Weights of a small mixture-of-experts language model, trained from scratch on English Wikipedia.
Training: a variant of SOAP for the experts, 5336 steps.
Below are experts of layer 3 (counted from 0) of a mixture-of-experts language model. Rows are named router (the router's row for the expert), up (a neuron's input weights, with its number) and show model dimensions 0-127. Each number is 500 + 40 x the weight over its row's rms, rounded and kept within 0 to 999. Numbers have three digits each.
After each expert's rows: a language model's description of what the expert responds to. This comes from a sample of Wikipedia text that the model never trained on.

# expert 26
router:445492495532544471475476555472458544475493492565464482520516486494507400497488517518510523434441454445468506482490563546415602542502453459512450514464554526549486438484537532502496561537486510516457490482475456524571488534466490509449551564470477466598526545528566504482502514515432434511536566477482477501479437543486527526459570495519516560463495485478465553501428417464444481557497
up2:518558548551505561542487467565486490474532535496546443516525533457491509461462504523485499473482442538543457493539546527485494484520466455540460518548481504412466472435473556456480430538520474499471493467514476455515488495557516433534512481515473483482499574529527528478440529521528439499516522429475448440467514620557501602473513470437436604515514571476417494489537505526479495436494
up3:550451471506471485501494583457524479437539492522556459460499506509459465476428507582530525459530498514492489455527527536504514548499520456529505468457547505455542475485510533447470472498413445549532425432494457519482456525551558538459490441599412432550480530517458551546439461517493444438448487484529527469536484528521527427527564484517484454516503516533557546492439490523508477486590
up4:476490468561506559512478532547500527520524492455495533488506504419438524534490505521467488520465518516440467410574539486496426517498584510478451457484495469545490522454517476512437526537546542552486481538485549577500447526498470476493527455464459529448537512547535483424510457467436487446472498412532612499475460488553499534487473496505401580483524491518523550605461545514478521463477
up5:477533518525500475567460586483586494437598530533511567483470529459538448517447444500462520531488540520519555543523492494447545545502467514493501524471476454442456463443468554483514572507424508499507486556488503452513518556546515407491524542452521482471468499500483557587492533552448444509505471578562510523495418539518517552536475474481475497487454501433523439535476438492554495452501
up6:481495491496517565451441461545529450515494462551506537478532537560570484507528504492547455500529533497558505478523550464462414484525462544503418533475569484473499470535456595488544531489500511529458522544527489515465457503488505421541478528517582482473499514431444580526448423444456513485523455435528505453482444477432540445527464507488453458437415489430567498503490475526493533507454
up7:512546438497484547468517547515463533547478516492485460478490480484400540556511524478387565488475475528493532533440430595518537445502496463502509479484450489627529562562475531499510577480484519505437474477543520580539501522454496502492508493480497456522470482526570519495468492502590530424550526419480507489562524546466482471544502526537518449508474550489497513528490522508437419486481
up8:528403556546552505583524486494483528462464457535468528486445514426421461479431490457530563454584497497505480548445486461431438512517499504509544514433494450516557512432550504485482466495490535525485491518426483486537510499495525458545503600482552530508493529494511447506593437425514562522411529579514474511448451529544504519496535503529472553480472507480500530473504553499464465521504
up9:482540550437469537507534502501537521523415479585580568528495472549464471432547402437523525520541464498512514460510449509487520545426457505472500534463480514548440469496545509548443552480493529498495514488507515517488495490528546503495464516411466475524455557510429568486526519406436575497446533519528548472510464512387478486476463465511487556508532573464469470508452473486497455477527
up10:439509552555465532543518516465477528500563553492515575442526467535516496559427488475497471506427431496542454536436505532522511455545493548601461503515549511540519475499481469506444586476552468486472461572430542483491515465470505524550498440443480520505439485490520573495461495516484425475550567480461484532465527454522484495550425524428546439561490528564466530514549518461495481469486
It responds to: Word-initial letters. First letters or pieces of a word after a quote, dash, bracket or line break, such as Th, Ch, a gem, o-ak.

# expert 5
router:570536489456516553530545549487502564484475549526524475558503461480462502482407547494493519462439515473493432473533544537467554502489588538522461472536537459540452429467441534486453524513523529431543539485504433522573454466464489538435516559402525540567545483462570477451503431462502484491501551475527467491560436496522508513474588486489525517468523466506574516504457468519517537510476
up3:534427547486502529538444557461567450466519493512487472475494472578526465534498531452479506539483475480500539485485499542581447591466521486482420478471478519474533543414539582553453488526506518504556523520549426491532481518432515473502486381543510518420456533487452524515531473474479451475503447517479484498533429486512571519496476456525582480514530479577514507555554480492485507576527
up4:481512465506490558507484525505612474593513526488496517495499405442473495500475502531555524545515457487524434509443535523507437526503521492503484535534578523496501563501547588468502528480499567545537543517450569502512485539528518465570580539438478490509519476555444468510506490440504481454503480493517541552466406580370471472515522491489471526510492513534439472490479508476527413499533
up5:470533525560467477579470525505515500495577513590496473465492514480455557467419481462556526538565438521506465455491527558428495481513502529525525539544583505522560459427540470559457518554476490513392504493489468515491528513503517487472545531525512485514506464461592431470510528482571536469532427415431448460461465550491457557553498526480516517521493485511511493480533504430490564507528
up6:508514575493549468493519571533538504528484478513495486521520482489496564554393484499475526449447525505559563483485494470515488478479549597434442522421445520456527442523524527543404513477524520528515540519469506557519504446537494516454578521463456484513520494520477532523478481443424439431466512508525507485457466502429426469524479491518483479488576540494408491523526530530438492587550
up7:446504433473478475506495542550509571525555493478487495453537585569465543462538532474540520461532455469522542466519447449504464451484523553572533452496558522507484447502541520433456548514552588506440563458546513474523535528476498504551490469420509518465451468396465467447496519450449467474468504551497548449464555542493507531530510501486508502500491557505488504519589590460509551449493
up8:512482476505448464496503536468517496503509488478503482521453424512479481459504562557524501565504442575463558472580507524490518481517397552578522483396498500513460506477497487523507542495465484476472490521531520448468471442472502562502482544417458521495489517477457466419512560564465434566456437492560510464515550428409515496525525479535456494508608506437485490519538487457535534540533
up9:542531443507590516504510528466473451446562608485468527434498555510535496519469514482442494532463447485522466524553505512454556518482485518462455575515539506564461497550559521494500490444483485497446465490456483451549529503541518460493508414564545578485509508523556512471473502487552530487501492506495503437485449491424416495508596480550582512557510495480521489541424489441491584479507
up10:503546507454496534508469536423556542456454499420543493471499589452428549516579508504483492521484561463473501493461489466458453510545484456471440524560529550430535488470508518531546439491496447523554506504504524569481474517492492461470598528500474461496613499471464566407496537544517474476467456544542507463492478579454427470452517525479543478452528507499480459483529450498465455516538
up11:492500486428525536477528471484499542505502496430493500427493467521496465566581540502557509486503474570537482475540485442492433553521554545485500517504586537460419486465536485421504494503509508546436605501501462455473473496422535496532513464492477514476443478458519500520486506491562520487488575454500593430469578533501591545495486496533439517532497484409505485482446482459554479441509
It responds to: Initial capital letters. Single capital letters starting a word or acronym, often after line breaks or inside parentheses, such as D in Defenders, IMM, LCS.

# expert 60
router:554508453467526440429512446538549472495519471503465491552480528489423555571516473453523563505528446482493489482453572489486457488485419600460475406459487546510448504481539482496470489496569550438470534593520543484495443523442489504493459443500554563432514541517451536493545514461529501498577511494504553508528499450526570503500496443513539513501454497527544512485512507518587506524422
up0:522470508544468454505539557511513579521481535548564508534543572515469470503530472496548527488530435499527496503406475488429501453555512529564485527570523498518501476457471476472549496541475574465500507427434443472489578538483498449476498477526511493515536471441539470517486481531588469504493441488519480522520441539500509488448528464524519532565476543522508507604511450606495424403511
up1:418536456517467554487498538481551462507487521559507481494508586548516487486519537528475519511486535442519498590453470453492467489543438492513542571524531520523490466533522490531468526549481434527543478497518434467495535465462503497573481554489480497503490488443445434542558597490482596557465469482494428438493507556472511401450523504385561528486528443507520518503508440486490542509466
up2:500414500568522553468483504424453439409467529437535533474480471530539463511453610486588552516504451515471539485529470483524474476571406454524531510511496496556476430507483459506548559482472521457464496505497444513579495471503445552517472517503553516530472507566552495475484568504502542550465469547550522406457479568533553462494506494484512439501488489494479476454506447473469478499515
up3:469537495520552514532479592509547470541448531505504492520600535493561574521524488465579464583459518497494490532491536498509427539481563524369536549487498508491504493498513481447523496448542519515494463489498443479483494520439424483421515573514412515528482512458538548483491524512464520535545577558496522495474530470419475566525413470499529465499531472470530427533492538480487468507496
up4:542524523522510513465502480428536540522511453493415522497526411488480421510467559534515486552449475471525444552478501605496520470481536474500481549477471493506538435530515547443515479581514465532516491456399573542534528459459552459483510491483565550577462480483489446465482507469514549468463551485473503534478534476513505454423470454483469451483578400471495540447457475524480514543526
up5:453466502555478546524532455498507583486484447528464506540497477493566466510534521521493456484477492511473502489543479522497444503535557541503560473553595470476468529516534489443463492491532462500527542535437494459558541499457485442512554510472541435508541523562563471493534538398487462593504495513583428444448462496446524548514463448577522518477550507544551479438507462457538430546537
up6:559529448474403518521581541492497534494509537521516433451482582476503471501473493523518497466630496492495488528524485471464574482525513538501610468445539500479495564487443479417483464498532538469478509478433551509516510471469549516517516497501436482529447524442468522550428477493496464501528438471464559433493474562586460482557467566526542440530462481522519521492532474525498443474494
up7:488489576518485515514530546513478545544500483521516515501458556427525477473512584443456573395514502463469562525508495454534586503500465460436404456511445447554489510512537456556536458408552548501531476481507547520418516490498478524510471488515559426459527501502517477505495546454489519545538538504417484492514446457513430472510423484539481468533504500445548556560528511474490461508490
up8:501444531511479509496560548523464470481501501450442473488547508473530519462481504432488481543544521507512439501533533493524547495506485488450500413480433510482479470436457464508563537491439575575542544538569516574442513442545507525554535494502499437485434541494546528539492473466460518457515482481536490508483577534526529523552455392477498453507540490460493471585495562522521458373508
It responds to: Sentence-ending punctuation. Periods, colons, closing parentheses and quotes ending sentences, list items or headings, often fused with a word end, as in s., )., genus:.

# expert 27
router:516483592442510477420538496493459452408567507513481488466554524546541453510560486520536510468526414507473503425447557471537556579484518544530532528475503477572514409456433498548495480472491443467438528481524468544484437489474448468555532539519555461515503442569536515482457512443519432548525533480540498427539489527479525467565537508488536467528492516476543452459529477511466512503499
up0:521547527497471490569505427481502525421487456514505518503492476534468527506508489515541516520526501504469478448522533528493498534453490556473425540489482488539567450542410420448468492525509423627589474530432472557475479514499570436480496493476478521506464477494495552499461522519467509536502538492444477540504487486572594450469423466423508466547477588492486509585477481454485521503497
up1:501528487477521506473540501486515519457478450475539447472562448468447507534549503439566424519466458471485464522580466464559525477537523523511440575461582477427469514459456546479504561529526484545520531433523465512560456546455512483520503498489501488473527519484502521544537463530392494491437453510521465453535458529457568519470455405586468531464489466485576497443530557532497523462454
up2:463521491460467468471460503535533453519572525504534547532512466467489503477450455519482468526443586509515463546470431463476478609506478515456540534520523525540546493464591479536454527522513540512425465470502569462539482492446495480481496551542439498561549491498477439613441471474484508505515486529439508452533497480496504478514507539611478521474436515503591469451461537549430482461488
up3:501525485490483445473538522542515417411430414511548460492532436521457523594491509477408451510547467548516453465526467539496551558479573530541542484484474497510547524510482502493463412552515416480553470467459469482531546546463534504481494507474458498511501491513440483464511496479609517513467523467530458493448550493488500414520552514486521511608442534460516530512491498521538478547530
up4:520459499460453537565504526528434486485434548484488472437488556487447490508498506498426539582579507468488504550556461510499553614571476436498523490483486527548586440433508471476466478475498477519518566486556539481512512473522491485453504566538503501465533464543509558523517398481481501513473492502519429487450497503461497446474485458463506586505422528539449467507422525494460529561510
up5:426509449562488518538490486504518524439460498523598506382485499523489536470517515537509486477592531481492474526497494557549521475541458496536488429518515494472543554516491481533528533383511454551490452443550518533492447509466499510485473536544548516553507474452483519421557537513509513471537505436526464536477486502526410463444467576572466500548435484476417531480542522516536444483518
up6:446443529477433478587534550502530510482460439424526515522516481476560520580497469448500524507493467442539472468475480523457539502466413489526515526544488447526502496507455549573499479462507491520574594521462481517504596506428526568523508488538580473476551468471459555524474483460424497447543486486466531484538458504475514509490482479473534500422572425488554493536489509541516572539530
up7:490538460505486519471570426516494497508441438520482527549509534442538488509509532497467490475552456550454509544417479482510567426515526472497571523426462577453505390510518502604575499514507486585512497552501380483540533524491492457501506491499497528510433412471448514521478473520450500497468491470522509507404521575532475476550506475519540484502530510523476541455492467561502503484514
up8:537514519515469505396435495565515503467513482517488488521387490495470507500418512532487483483484489558455526524439541479527537471449532569591448507537399531434511442491531517592490435580508488517485532429486446471449506529472468459519484511477487547518542435546506492434547474545472481512534488471483488523444549580442538467547494515503550492514516527522477555490505508436559527530498
It responds to: Inner syllable pieces. Short inner word pieces like ic, ip, ap, im, g, ag followed by endings, as in ent-ic-ed, def-ic-it, for-g-ers, W-ag-er.

# expert 9
router:432452545456456494497464551533542487504420511503538551493423507546438482504507513560562533437500448507497481536480578513568502486583519455527471458549470504541515553494496502442541425443429484455493531497539584471419476540514539512528478433478490550445544521457459505538440500519496525499512446467493547539529559509504517471451487529483450537503455540566565476472434553486558525521478
up0:411499460487470490564448533517489521497414483454509472511564467509498483441529481491517472482464484591543482510514565531529559507554532499394563500494560467519421531484440485504436553474523448509538505565471452515509463542485441456497532465517453520516483470466511512484530512482425485506512521483495589488467456574552489593571563520492475507507487555462444488550506500439485572505547
up1:517518492509479528500484465419533487551460501467538446501521426572475478412522471475471514499451449507558514550481459493534498538494482539451411523561384470564520513525525428493462469561470457535555474447570459460566515503490547431465595510499525472475529533545435474491441526471459516486473515474502534473522576514507544491470519577493489549502454572529473464550514499502512559511494
up2:562451503511505487537495560470464531479458473505520512490506491478466541583482515492513519462524509445428454547505541584523513515533424479504428545441472424438519499502451486477450480533467469500499460466468463466520459539554457466525562449466504469478480492538598456452474475437578495525510568553521539527576484562498434480505433448566518527452544492551507465511486447581531539529468
up3:519493557477527503511475448440487528450532454423460491537444535479535472429405518533494511459550464443499516531430505464535546547522431552475477491528542483486594511487479470443498373467540545480517497506502494511479482491483548587489495559476558555627536473525547527416494536461509515496531506516516501476486512527491555530559484544529523491508499500503492513522488560582542463488448
up4:570521519525552529532498542508542525567471426512483583491483548521464473475494433486453519466537449543446532533463419446480533540454506484489460443494473505422451535527505552499542532545585419468496440511468514467449508518522459531406482536477383510443480500461499496514562508553511597533508562550507467484542544536456506547523466454503554507508514512502505545544535505526486509485462
up5:545508470511502493501546524504501501537511475555524491493517540510419482439464527496325413437525439546491500566527460512473547505450534573464443483470485469567569522529517505580491463533515509475544499539454532520488472574517517485495522503511392502519505537501536450565494508555531517496475510488543512480489530548515525550446480540511517480539540562527595498458468537453466526481457
up6:555487486518515474542521516497476489494408546469509430529486458510433489427534480452511517494566489502544553516498546466485470501530424515527494509424522472478490414399466493536469470489494529506502560493484497510502404582481425522522492525445470508475483584505493472496532530501493506544536484509439556467480519502434485459566463605465534530490461513505635462431534513508511548510513
up7:458503494502426486473543396502509481586542504487466490523477504497491504413511508402523494442483420472515485456541463560447552499493424530429423456499465490519525553463447541544467502545451545480484491472549505514534540443503575463488508504571470485452474454507540457541422534501546519508491510501529484517559554462543566445543463497505511522505437516546414496505475462503474566496471
up8:394520490462518578547537515441461424524584502513544548485459502496443495538476559509518493511474540477572492483499519495498455558553446522524478483424434472459481428524481435534537455458489512561481418497454588507541467495490502502536475515477460438514439524473456586564512514471464444484518497490536602394498495462514524491471501468474517491510512489546519472500544474495520511489566
It responds to: Open parentheses, separators. Opening parentheses, pipes and colons right after a name or word in tables and lists, usually before numbers or (X), (elected 4).

# expert 50
router:517539454454496515455462485530512518512421501507518467538518509473432538551473506472494551559554536564506449514589511485521435443522506566564516546523500549480504543484499490455533442546491472533523484516533490436493591599559521492525458466539500504514468514473464561502443583542511575471455452399493488517498555476453511512529419460520515422517481489478495510494503540490426528439553
up1:476482480523510480472525452434468439552534440500591479548526509453485516453538432493432502511541469420502531515579506569506486517570467533488464481550481544496518473466463536451541406538520535517562503539464498462525451532482461523507505455478467477491487541548515465535543497473528548507523535482518547488536524496503391455467504544514530513483514554529570448408461580554535555569464
up2:521476498466531560546465486458485542511424538458461507506527455503489554588528534562445561509436514513488448498474509474449449486491460436485415507526426437563563474509494478538499498518517480410463522443491482501505458517499484514505484434540475457536476395559499480496522500486530422501517407466522509530554491496490522557544545421503472517466535431528493518550476536411484486433512
up3:450543504513514494467583568499467484492442546512478493523487543496437549522457479543513474494513503439380550600493578456525500482527490520454472528548545448533540593491491453523532559464471495500476522529480544502456491481460575509455585440521505431563500482527521483538508513459430524477471434543463488480576462438545497516496508466557522472516529503527505466551490543525427531555506
up4:526522482555453525580508459458485467506497497525477523484481503527444485493545436553545595485441518578478457488506466501430439466509490510525500447473531399493537531582500530452493505475530607446491456529490508486495457416491474435465433559490512407470563570470533511466462494542542506544466488470499543514511539515480488461451513508505431493552465463499557510475533508535481452503417
up5:521480542529514452459535459478483511500511501471480537511519527461636438448444461465466453472532473482550502507462502537502513544454529492529568487576508503539496503433492509532550517526492429490494555516591521463446598568483492533463510506498456538521609499509483564476507533505493517478502502553496495522444474499487457564508482496503520474486459533443560630563510512583511544457494
up6:423515523515512514479509511504606473481519471417493508393493543489520486511526500495485472509408467439503566474556548546504565510551474469511470470510557570525560460540539447541501540488542446496439485458470563440547449477432526551463478507510512508538487528542466497439495501483464483483457490497515501526445616469514509432496530449489450488518528469519456562549434509455487570534522
up7:581431540479556470536484499410541525414427436525494527498461497436485478492480459519487563503545521517467498480504497572531540438497451542499537507476486456506418492520555490598502524524467514499491452512450580496457535510499506491515483436506443491465518444554470464474421503526510512456472465517510527483543514462443511486525433484555515598536482537451473519419477500503589544444490
up8:534494435554501458456432500508433481530559449570542462437507415559498499481456518558459482509485483586533537480499499509515557486494593458494534477477483488570478471485524435459480503546395517424475507473514520557531555531462471489520491538453524536506442544478503471433446455509554532545465456496562507506456441534516490417475514543521517476544529519428509496517485505530555573502529
up9:520566588530480523511479442560569515444525505508536552386492458467452451446554473567535492473523499534505537555529521529472457438406527460543398453498518535531498525415489499487596487479518476564453557474516550526462477495518482473465447469487536507411535473493500526510518464467434506497555504505468459478449470480505508537487519502490584475550482519527479489514467533543525554511519
It responds to: Place prepositions and directions. Location prepositions and compass words, such as in the, at, from the, north, south-southwest, plus place nouns like city and university.

# expert 11
router:496481477519507460501472485567488451508548493517512439580483545547519517557420476541503427512591518544403498600508427482519454547538537491455446461467453527534496531465528463582511498475482475493580440520520461500538510442516528525560516467463459546510523527511520503520519479511578437478531493465452470560457419474505490544459480521482438418535519491505540452484541456467518498444496
up2:534570416497555456509513396505517440507439497421529489507456503529435444503537555493544510543435442545546542529472549494519574501487502532523435503547517510471435467495519535473469542536485552569494551504451574577509491528516458500465519408471492473527460505556490487513485419520506514559467425493542520540469429456493546450499466520476556487477572514492529513462504557486474513475486
up3:469533534509504456555545524513537511543564535490412455459495396474470497573430452517483584439517478468546470514527478435471478485488539446522469461530504499484496567522505482505489452503572496500494521520540484516525577546510498478479562499493433430462468443535507524523544434474461467517546514414495548570536498552541506437539548497537522520528492510581513443541407479505460535544475
up4:547507517532487458491524539465508514500458496442508555409560479491484533483491475526448452589559527502507555491506446532529541560526530455540451505418469483547521480507430513526499405415394483502523529543414538504463477477526494529568527522443425475528467478519506488471510521494535517624447464491477502530508544579493510495562462512553467518519519509517526487468518512457480464527429
up5:460464484541519435557575536402536532483568494466489479427415508496532553603425482431443497505441489577552467460511515545552535546466495541481519475469514455567444478572571484542497480526465490479468543515494546492516502488500452480513587471493479542536530427513503572527486498482491502465489529523491468560438491480567496456523495494476513454487488516503515455456558424479465503478482
up6:576502425479505543464522528509492490472484513468520465520483423554456485504465489476507479472555483488514462477573544634476535480401445526504567488477568506540558435485450575486529454498527489504529511474472441466544489446541422538494550514487509472495510451491493428455509434527482478494535487584480499488572494551452477526498436515461531499555414463500493469538561442500496479512462
up7:581527503546395523526476518527498418445548464527461537565536499546519530419485471538487519474519503488423497463416539526515469475427609472508503535469494515470443541441514430564450563519532526464460476490457546429518545535489511437497466465489497451596534478513495485453461522467558450514527467540535475476548497492488576487552518507518524507509548500462512504484494536430520462499522
up8:463465531493513503513531538522483479470623608428506464478510475497532515465592497442481521493506467503520465535522519481618521472446517571449442485475461477468481597481527453494504479511539488500527498526535553454524440464571444511482455496491521515543519553517518405497552490479481442475509531524601595510497561475517455506492475574542540492499542455522530516458487502493467484494500
up9:479483552629542515467463495432514575522501529504532457510484528475438491513490457498448493502482552454472486463523507504518438536548498576487486478545468550582547455479471535476472400536488502473444488418495482525514490548530461508452570525447463528497494452549547486552463505553525429511523504482533477541519494559489457496469450492459475459529505457539472432521500518593536423588500
up10:443489497462479510585505507466572534454542519470525486489501488494518525448563468492517484492485462524523518552507478492528491460451537521451442527517498493510491500489434508575494525481531495533581479543563494546455566519482495492472517431526538444499475559451571504574557551564482491499530504488492456428558505471505459553504525581458587474531460402414513480446491531440485581534426
It responds to: Commas, and, months. Commas, " and", dashes and month names in dates after a day number or "early/late", such as 7 December, early April.

# expert 59
router:503493448523490551505520528496526521490544559484531471520502521430537477556473537579517483502451534403509472467480438559569462442446485463552542477502521539424464531503546431487558519517467490438509504446463565439542517459423479541493517436541496563450483536483504454535537479462566512577465465456501451523519431510560482522480463510479477449440516544511460498550558565526499468551464
up0:581522477517506509481479549507440542479467510537515458484528514530506460428488566572436522521499426499565500468502518427474498532506620589484548519494431449392492495480531483503445546482509497554467473547480547508476510497497479463501467481469515434488450488443537479539511571617429521466430517501514491461535498499478457519444474489481508431526560474512453525465512550535514454517490
up1:472538499591495527476480530424438495456483424502529484439427502466474511523546537527377542525492558482589462461480526531531515543519527583476522479475506594444508572475418538515523519540509472486531527509513587498495529509520557440453479556485537496579465509536482518517483517459519521500490452481493535491488519478482511441486498537490446590476501503537495460450437513512517467410520
up2:475494439497514553465509504509541499454505483509526523528550456497559505518523425495439517499521507481482550528602513491508554482495480467503479435450456472458488551512628431480479516443505485522536562428458471468541594493539474413471454458487458449481466447504407503478507499465480443490518470519442528410501555533482413499513502502472462479538561505509523425500537516490533558493551
up3:452550504461549513550476450526522520507494602499527512507473491490475473489526431490486569536479503506519455595477556478459518538446505495423460503463536489449444529493468556429554493487561468542515543489481400501459504473489467497473523481508470490433502479469558572457421538444570473458453487476544485479495596489490491497415537469571499441469552520515469512532450448515443511522547
up4:440542497530448561567475542485522447545582491544486460537511426544503481551476483533430491508542491455456592572533506531492493495472512531507428515512561439439489511489492538496484476472513570479463484526458554472577486550507466541503466422494455533483447455486498477492537510522441475446506558514526482544566457535538545487481451456529482478516504541542483547492414517464457502385461
up5:528507502491486497511545545524507497553525557503524471569450497472486459507516522514364452530508524536532539487521451452490492542465533510473611571478481536471499475492596433512470513468511484471487456499466586486488517585472539480499515477427504451432516482480436524454572537489477573455490517499469525524477532476499448450478480431505488509554455566495422483449433537474446525563483
up6:477563458521440514543570470482522506617472501497484441504517500448535503456533524513559497544503468534563497490509560471488455477556565554489452475593556489455468431470460490481492467527479504565486456407553470515427420511484488473479519463574537490486515517493511471490504488531507558457541470488493573597486538578438451448496452509463540483540483555515475495427494464483519506518488
up7:493493508424506560521562528488482516484481479494452494504434515461414528535455479576381507474540486480484514514553529565474511524515541450548535516501421481537436545501542561463421569490471538494490489495448536498538453412508484461562503514518482466487542464533536521565445531575533504452516460473482514523407531514452415535484481441514495477517554439467527540519493446501493553476498
up8:558542455511524532525572444474529514547489519514513515381510553450514517515480509472534463455478536526444499446492537428503515485535516537527526568441472518552510450479504607460501482484449461560491478545522534568516523521476509490550470502500526552506556544446497588409515529522554454443490460475480511477516600523456520506545525509413464539488501468504473546532483483509574544429510
It responds to: Plural and -es pieces. Word pieces ending in s or es, mostly plural endings and "es" after A, such as Aeschylus, Pages, points, goals.

# expert 58
router:601502511516504451479585575567519452513499560517447468483508529542471508477460476493470485509462494512545512527452438480557473485510501478462454520459465540419393519539511434503552415486556472543523590535509537459456488501499462476544508461545553504451561504548514522455478463545544542525500498489534545502486506460475534510520522516515469523475543482496526419470513563448386517463434
up17:522449504518454437459524456502540527453507496496482517546466487526536499526531496425496444509515456445450513479505506477576475485573494482412502503520499544574424454510518540554523551506495468490492523398416504558532454529499520502530426457535482529507420505566520485525457499501470523503448490650500490494430507508521516551458442479556525460431480532482538508433466460464519453499523
up18:496570510451480507496528460467523522510463454590462543517463506473480461470505488475476593563503487528435503566502501450453480514527503493490467510510496450468557457477478484511541581505489554497461539570518421479437463497537498458587489531499479513504516461569573495486511489498480423442478521464510410559453503511520492406507404507574420485446508424488510499462478516456470553474490
up19:414541563476457605510531519514458470450470472516561504494458572448508571538522541491557493555465557485469506499441456539509540551487486527569493469540518475484529403491483456540506537520510509541485491552412531430532525479478474395529475538468539530476472494574574531467517455423502501552492519492527518503519543469549454462498480437438542504483554467494502494525506439481494564503480
up20:499444510437463520492492460466509550485514453526437512468467521498524465537514468483454493450543443544520509482540473527511460439453539517487492454433465496548556484514507464517514486529482522458485491517560484579502471536559496485549470582484550484518441535417517567544449469420532570511502411587511501546543498413480495495573434463496552556586509529522471423493492493485519506452439
up21:517482421474465461511551553603536514502466489559539514514455517517456452450467393459511506481449472587531452554527478520444525506519616530485478527497477479435475532444473507541442514549495500543473479445492571511453492533474559482552585488540531508501516464476512532530482459538523545485519468498465495431532478508492460541493531552531530541502542532488498554569471444437470556435522
up22:486494520519505582530492538498543490521524478454526484496538502524561495419599564476508478487551487450478415475503505528460508500493490492488472559526495500506504530454496489445477540517494411479525466539477483567525495475496467504507478557475520530566457495547502510371461475422607452471560551495478431484517506438401501546521561452575547536478520475560528542495498517518559457480472
up23:557520486525464511501486479483519545516512517505498539547460566502502576463496481499460490445571497492502610499497550478553535486475529529506468463453448471443556495490451451480581548465475499426526509579453440568549447492502502497493482539418461491507503500491477439481460514493548518549533501553537585500481521519453503557470487417476451488511531427577515536368461526510470530504490
up24:500519490569499532514451493411509503517486465602552508489488559432507523505520530451505534470572507556487484525503488520531442500583502515528561505464482508487467425508537497496524485478551490481495556498497489526535476574489463483446520510439477430500518624484581499463469551456493453494480523521583453452420477473477488447540497521455536533520454521521569391537444501477455477525549
up25:426423538388472501485509556503475492468457487581495554553523531535448517436446475457471506500512515519612485508392468494497503532505535516510461486482574496433465587487508494523557471511513548493532483521489460450446515497584494552479507505464519473518466472605484523503520455475488549563441519483473474460459552503527606523506539421536500518469498463535505489512514524481475473519485
It responds to: Function words, word stems. Adverbs and conjunctions like there, so, but, not, who, plus verb stems cut mid-word such as re, un, con, discover.

# expert 19
router:561476511510467444524467561461514453510481509517512433509436493488504529537534472528507568528506543570537525553529433446471530512520479474392474446572451562537545505451484465518539445431509535430516525519479505486426555506497521480577467471508434513476548435434540510501568472474528484418538514566525465519572501506429541520467500450471443500470556533494513534429488527509506468524527
up2:493493371492507536448467484513500551436532482490512489516489504549455473489566506504412454474517464470501449550508516498547473530497402486550529449540434543522494525494513474551511461517552505464515480552549481541427505564520565576507523566567479528520505496543506491504518451485465489515548491501522522522480486497499468439483435619484505445582457522504511520510524551450488557388510
up3:509465572542560479507514513499391462450521490495530473502534536593544502389535406509568473442517462441496539474551525449512478520483497473554446537476501513515515479534482431523476552484571486500506397465500505536512447491566493441509485476548501497473517552507533503492443547495526559425525550535524560444437454456476460521520504506518482529537530535473538451530508479489549455558462
up4:483530493481428467488519492554465516522498515521456515549419495518577478496599436465380546527504472575533456487424436469539545452481489476454494518473490491575568497454492511524509472546583518539457552481550517523498524583492475464518533523525503469517514522454586464501486472543449438515505473467445505501482442536555482479456486499473494501571544537497528558538460476479565495558459
up5:438503497476440440541497489451477533458468568487456432505522512459527472516491419540467534551481457534527555558422489550539568482492518539500461465530528475497492492551532486588566458431482589505523509582489539483522480481596436518510462463444448486452551465505541488525478508539509498520492515513437554438488456567522495528472553457472489491558506475535513569520519511467556578541502
up6:499513526495531498484466473406519457486467462482459567476575447553585496517509560467540501488458511508566513538458561468571486504504512501527481496565511540493612479564461497476495463595450451499496443523498483577510457466477509439465510483511543568524403524545459505510494561486494505447510501421442501502467432544456514491538560524538527513478517524587484476486444549477542473509516
up7:503560470507515448523493484491473476482509554518555479510524610471522517462507525527526528545537530517477494528553487459527471510481507489467488524569449500483445582484456422503498539454557480527544514483534463495585429484469507478487513504383434434454484509509492468521541419532541455480433543474537501522538481527464464526481580574532419480470536500488465476589568544544426509524477
up8:501460521546510537564482511400537489490470482501369498491454486468528493495500476541483547482539570524495464558538480498549541563506538497442536514489470568535444504416565519494527530514520607555482466461574448484480510533463526446507524513533476563464474470525538485450465512444475455423436503456503509439469560475506441433442566434486463497497479515508460524475503478489486477454518
up9:438498504481529576530473443500598461532555542440487477425493516492444585557571477550498539508500535579573487500522526495506536500477465520507478466516473503449453556429526503424517507453492485463470492447470518486477491498455523469477512459430524512497544517490476504499498538547535512491476343492535481486500458529536528499546478540491577436443409507496512467483534475471476546508566
up10:470587496608464485548487503504488547448517485466498476533468544518576512535486550471511481476542541514510492549521498466499493556539521523492553421533415576484524477489529465509473514411511499492495552512437511442544513529534466442522466508481466497450483435575465476531485440496548385498494502512498547434527500553451541483533491483530580525509485463491534469544421527588429466493494
It responds to: Coordinating conjunctions. Words joining names or list items, such as "and", "or", "&" and ", and", especially in paired names like "Bob & Tom".